Experts of a small language model.
Experts: 6 experts in each of 13 layers, a softmax router.
Training: 843M tokens, 6431 steps.
Below are experts of layer 6 (counted from 0) of a mixture-of-experts language model. Rows are named router (the router's row for the expert), gate (a neuron's input weights, with its number), up (a neuron's input weights, with its number) and show model dimensions 0-159. Each number is 500 + 40 x the weight over its row's rms, rounded and kept within 0 to 999. Numbers have three digits each.
Before each expert's rows: "gets" lists some tokens that make up at least twice as much of what it gets as of all text; "mostly gets" lists some tokens that are sent to it at least half of the time. This comes from a sample of Wikipedia text that the model never trained on. Tokens count by the router's weight.

# expert 4
gets: ",", " and", " was", " is", ")", "s"
mostly gets: "),", " who", " also", "ics", "ations", " has"
router:415551452547460540529525481465513518462457470460470504492474511554473552560526471428541437501475470492442487527487474560520508486515483502631493517441602511534545538495464408468524492480458488578567510537513458518505590479470442453590512484514455477560507501534495496531506532467504510487445514554503447497529575509489540534447514416509436475457548481504511502525537520521467467537517487512516569497426465494441509494474464427494533516517478568461531432440532462516517447502438517
gate11:495456486505487507532407467489487505378529511442530555484521488531512438478443481566531412433462572459553527470496462555530497514548462526524541563500520453501515503517528524537470480514482460534437500504475424501480500526463507456512484515566516481423537570553541523491455543563497463515491547399470461452527504514503515464445467496504489601538537492503450495479470523510504537470481466656479501463503492465472461460569509508464464562465535497455478524528464506439504546482542538
up11:558477510495450505527510434507464541465540458482534479551520431483511486437532534531493429483477425518507522486483531528412461581500494552454505607526494341531496499496452494574497502448509488481480508469451535534499504469477491444539569551500571492444508512513487529497505473534488562545393511509492476432526549455568475499527557538555531570546514490521473502505490500488458598507449503545527422501506532472523484454495531455487447515452486503463475491478485548478558494480578510
gate12:530538416500543509458498507490479496489451456475515555520509571548501536544527522443508497455462502506407545501480485478523497526491439556473485515508494476499506510475433465534485495541420490470433513581487526470547586443522481537592509507564514592477517517500440556472457524473513427445433520473566438481500457464516513530519600530438505523530459479463448521481498502577495503404480470495527581485556532469531518558568544417520507548494542459518461488467495520525436485493525534
up12:467524491443605485535520462534502556544418490486540506481503498558502551446587451479452558520497518439440614485425444423489487480549508562423457474551478563532531528401549456500524485577516464487506499508494526470540483475526543545482517527510485486509508477509489481508472483462552492411469526563498461492438481502562507522548531523495514503474483505459473512498557522466457476453522449485581477540513485452535502467539511483459459496414478537442505567523460582469467455471527475
gate13:509514529550506488562527503491472497482533413507570511458487561514511491466491468562540547496511534561446536453460546558491475520523540564531479516542419502487490580477501477483419456584534440505570470474529475489482513464456538505589483479490488504496498451466516538582533552533499472560528509530506522480527474492496462553498496507497442501475459543490504534481451474517406437587439448454533408488461418536527489431531486491506484533523531484463555478509571576449483398480495528
up13:472550431573554506538474500477462499419472460507466481504574541542462468465479557417469489501435508457463443521504507539524489481515436535498606485450566480469498517546560488510510531557459489504529500491549452473485457553504527446515490510445497477497456454589482562437496542497540496574434517518569471528521429484460527552459517527501446425527554459498491444470399499587499521464484474456464513480485504487511536427525557478498510514532482576501444519482557534485482458565480512
gate14:446538523511518485436517429507475496549485509479559488481447492518541592438439508581456496484524502493478535412530461531444522484489469522446487532504448528502472449503558477513453471544456450435524516526524555472490502442539541538431633521551556513401431502513522531549473477548479491517543481539557478481517453490448431548445511490499515450482516477564494494571488540540517493537505493445475535408474464433532458456503487503451481510463485542532552520523510470441461460539441490
up14:536469465478568490521507464548472505584519488483430478501586458459512504523543426549427534513517568476510465546519496552515512498460478453509486467412452482491476473592498527507479494458464534495471495492486471462489462584536530491431537466455564466488510490470502453490627503495508449544456506527541528558477503560450566507568559466511464449512493513478573539519514522537487529470503576456557457432486548488512508521492484510474454513586546497539404500549488443555554513490515557

# expert 0
gets: " the", " in", " a", " of", " to", " on"
mostly gets: " the", " a", " his", " an", " first", " her"
router:561490538423548424520545523484540488487461519600508479434521505479491532367456493548512446561466537581468524488432526418508404510503491527458487505466550473535503421522519610547457533534508456439504500520437515456453540526498523485439505519515496533439496514535535455472520571580520504470528548518548548463506498507523526440493531474490499543489497532509508510472448561448517450478549473459439570534507490455532539513555499490512521499497485471481519474494452511472406520473471513
gate2:544478555609548475535491443500541487477486494492495477478491523542501424430486487554524478470477537517452416535500492500552474529479517541474429439482528509480493503583461517541457418549525459456517486479492499484547424496485521624460545499463536514488477449467532498516468513505444467555503547445592558451460480533547437552534548444473531442548459499483527555491468541482479474510489580539510543530516474472536576486545530566514534486531499502525559539564510514485534497470407531
up2:475489541517512452562532428570465467487510541534435470501502508523488426456492492529486480576482510520517425512536531459557607474473514560455478526448500492497488499487511538486497483572476521528513468532434492495548493573421480548507507494418578513410458504514487468532487523508476475568626478542537458482502436535513495471466527476470453477548453487461506527489474519520474415584476546504554514494370488512506484437539544537585536482531524559486520533471471484498520528504501480
gate3:497523490490549517458452566484558501557447554488504492520525428441505504497501489510521558514412505464523502479425472426516452544449464528582402559502513511494517460552437531471523488545512536507501471562518441494510508513518567460529539423540530479510508522503545437478448528490497543532443483497557383494531532425486541523437510493517507419528525501436455449483541572539498546452492522520597503551479484504489533498609550522489454503483532523439507507502521512480504481486448568
up3:486529556445542520545544445502520534462539547509567467517504522528543535503431481511499536505501476482523527528498517558526551467501514528431474582496547466455471574511472518459552499462496548493509496490461557423556412533494493512522459546488465469496581435473503547515558503479481509420482510481472459516516492585499538458475528514547453508480476457472490571541467533459546511505516496503473510424434480453403580479490432481400530455512441478520439463459469431430431513513517565
gate4:497489500481487517498537551563456519478492541565576510470471549473514547482554434541556486438510495462506481464436565549488500474505467497484548494477523444501445464515468591491477579533463397491472522558509453407576505468469519458507453538494542557480530487457477443462541493484536536506545469461547474469503483578459576494505457476497495469524506463489506497481515440529467420462469509461483447472479544510401599492440509529498551456580409508473575484533501497521531465495498488
up4:495505508465492460392505467523493447479464436492480521508472448479403523471523541464509508538475526535476491446497501456515535500544567532424500524497473487523556479520517389509469468481483509561426463473590456557467490542578457511493504475469467471595537461463525452511451598484449522481524480503539456542500479481506529494461495539523494548518491493498513597502531512465486481496595438537567536461500556448455480502479520552534500473467380438512496496520503570464488474529551449
gate5:503528410481481498465415498524577523501473547455459476444518488523492474497480394545529510546506453529535520494486406519558486492547456569518520373486466502426471481435525511578476553514486454476505513476499499520541520500559441432484571452479567509510554487519508532434534537541509496490570465503492527468536577376448503517497495522549469553538491489462449468503501486495527514511438499564520535478564436468504479530479492462478503429545517473510446497494512531434480469455475481
up5:520473406510522587510460517485492477564466543521483496502449510512512472569462488495551504520497405527573508473482493560424478540496539541404449508451514490498489545474406493460577532571537466524507552453608555463516487516475446503468510507554598511535494500532503542520546471512479449537490518538470570510522483504522486556496432467528466496458490463562511479581398472495484501525456551551466556444500535546537504522555449553512499526483547508538484544503474532481499433516521525

# expert 1
gets: "1", "0", "2", "9", "3", "4"
mostly gets: "1", "7", "5", "0", "9", "4"
router:500470468504515541457393486576499523572522499556495478502503481523521440503516463499450543438512468533448475514495529479510596451440480475428549457545497570502516417488496510434469464465524497523533518497529542508541472504541539548496504513465492497470423542501543515489399444460423545503479500514484559503513479515456569540485475474488543588478459507460438483525468516463489533473393535516548526487520576479523443491485455467453448539414467457563517569454516475431466490523494458
gate11:493464500480522425519470428579462465531506562474513474448472447461484477460500494470500482498464569499472584535503582490471486458491451555514557503376427591463497503522510447553496571524434439480532565538509473527481493587518469527473526475518437485471529508445498532505475500477491536478496506493506486477492515526493425438496470445504579484567495408506483518494478515463493520481486557433555557448446483453446496396526496438483491468494482532531474555557486488502443450510516466
up11:475464541501468604506419482494531483425470429435502513481511522513519419552489483514499513480471456503491521437486507415522505498503531474495499501478541497456547521471448549488516473384493522510507480498527480530442447554464510503532459493464502471460497391584498510498567506505438473528534468451494543479578450528463484521479587490454520542445463523452544582482481512474536461519505602525495484541515510486533408560528460506517523539453477438527582432496515534531494437542525535
gate12:523576558487450486499504504532501555580483482426513524509417470505457471541449515561554531470466454478523580470429518596454542573518515491532481472466526458475524457515466522488547435535534510453436483539506485458508453502500452566535535493565510498533531466576435480524454490433560492488536420527556473515498508518481524490545565488456579497442460536516463533483514490474489528537480510487536529457459501502554478546564480547551500509446540532486485602504462415511567558519498474
up12:594521564517492484444529469512486478482473569584521472518506528492548517423539479553475445577464460551504520527521479439512496529533426497505479466451506462501497479425477449488516542431483491468485553465492557503519530465573516475520499515450517473530464519538447433466481466477508506466447502514489412469510431470593482447478505556461478440513478512485589508465518522550517486539442511595456451587485501483573520585512553531472477587487483455513480464504522547482507587498499520
gate13:480503492522503478492471475556519541569524428491506508458473507481473487554508514582525489521500583495487556471499465520514529470484486467468516546496491523552469529504437517560611527506498545438494497473481466488555499457498572557479490470516603500526491468437473570486477475476510527435479518550431530372562567497431508479487521443488470489624544463525505479577511539509564502477446459505539491570491457502443539527576473536500459469514502508531444476442498493450562539465500548
up13:478449496565471562451549542465441562501504514439610514506566528555447506514469488455423470510531479561503501480492533460522502505512523498554510458475494487501505481525509552489457422481509480473501558520481514491432487516496487438454407484561440476521498552486542475561553541514524486489453545494521498606433458581472438582448478522472565519547500507452476499491420527436489486545465427529477493465473512561537422489511439498533439505496530457529543532503534535534533445512471549
gate14:450453517484527469500467422534537499532497517510516542518509520530545498485493409591535567509454537521498512495415478557540515533501483464447471499457425536550448480405510534536460500597423509520517444539455469487512519489520541503423462513451452490503593525558445485464500486548493536551522549584420511498493521510536575431501506440476578511477495501533505520508496456518466505486485515498464517504503496480501563518570547444510495454427524557440495496613461523458477501502452506
up14:532432479500431501477502442447499489491443491475483511487499517505475494501418457474515498452552491401534504587479445549505610460518478469387555544474461484489452489529510475461575497559421469492562526542525511461505475520516477500570498541507500490455489495469491473465471429460527523535484459515508489419486459406515470524529555510499463506550492526618535414497509480564485508518371476484468518496527504527430528473480457507445460492492501491477481511465464495556524457555495477

# expert 5
gets: "\n", " |", ".", "-", "|", ":"
mostly gets: "|", ").", " =", "===", " ===", " John"
router:511442532555442516527519478463477454452573505437493511546460472502512553516485592537500529527497494460567556485549458491482561493570499463467473560581423439517498515507525472500502501545482480386545526469461479537487452461499479544491519473549515530489500520472408442489576489549525492516524506374489485491480523500541464524480521544467518464503514488516504548485547565506461557511516453456533517524503534546572438529472521554548483445554493493467540488542579522568568530486515593
gate26:526480588509489532557467550524512470523509494445478504487457452443537612555490478459524508509510553521527482479556457514535470561428515443478476515435470546485451482536460555467480514538499525511496545561563532477419468493472500510474444529530480485440602545490485495529480605524563528477433558507514459550481452551527559484473559561520529523459423539456483489469514524487492484468448502467477419502534450470542540549501550538536441497576456508457522499459494565488492506530440548
up26:542480530578529556494484482466482508514576533512561493515486486591577513464584498532542524440486474452470475543482474565520511555540539537517506428494449483492526569535462442472477488534491463484530448462515482572512464537467472498515493474498545447553456568529456525483517603477536484560540539498531503470584481471555530562493536487524516510550423567564460420573488505499584491427487490515493473540505473470494498479470483519469450431501491500552497467498520539531520402434509460
gate27:472494473505388502547498490499509513495505501519547489547505539480408440501550468470476492457504508504534476502469457542427489604561540495615539601511514468451560522523477498503488515548486421473499438556472498472510571534470563520492520491557550582468559490463488501604533497538474523534496452413487449478500442557394534469533497529531453512519472503500465555538423559486500542472478498457538509512489458515584527445521520491517480512506480532466466518463485496464484466499510548
up27:504581470561536463504553536516448559512478482489457490472468485529532517464505539484490494506554529523512536537526496459524485467384475521454494412532488527585476458512464469463642497458485564456505515495508525483523474545544504489480481497480516458465510481510556427510419453479497461501489565544520544493500496579525501561510587485479567498502539569547534435482613417539533479504540493532496493514541541486450491512558459590454504517559551472448507471513506510531438500518467474
gate28:556486457570524453479501529454527529504455503519440473460493480542574487547580518470575498467488458537467496396446496516504562526534478490489493507552467465570503528463532427496499513538518522452516528490472514478528509458469461535561536501527565553453461471465409535546522524522535457450563545502574538480512510489459454527523505493385519504540467478493476507523464577496382532475497542484426513544481493535514464431535460505531445505562543509427493563543510472430547495527466513
up28:530555502536500421528510565546474528474484489492512512452496499471456469445509476553470554481492514453513481507473489512501556518598602497465496526485361497487444503578414471475539497497524526529522526455548520507549453506482549475431507442408467529535408476503546524484531500594494500557491415466472518457503463481473477447498523465523530463397489566508470496423514471483494443496514508486476478482465444511432495491477530477504478501454464541533418548495512511470417487465501459
gate29:476455498433502416544492470535498568496500452577497524517450479537541438501524528421490489626504528474502496500465578470476520498482471553447553493562459551468445485527477511496454445482455479405480558540480456443511497533453459493488405585483460472509522528479534503439490535514489465487493500435500477435526624443574540556508468550500487522487510486517504507486500463523537485523571488484565497523559478538526488542458479547504480493442538448468467498491538510508534501446558433
up29:501475507524482490436573540549509498504429563477500532480485513437484517510539522564482456493467487528547507502504541503444473545496507473485562499440484530598549524538512507408564599540583466438514507521445519530511541490487481496451421498449481502525458451527462430559541556522621453534479536526509500498457489491448556466524564532506487526497529474524519535480475512565581558489494551573404528456490557482520464479534547446524464472531424533485537513480493502535512508497453542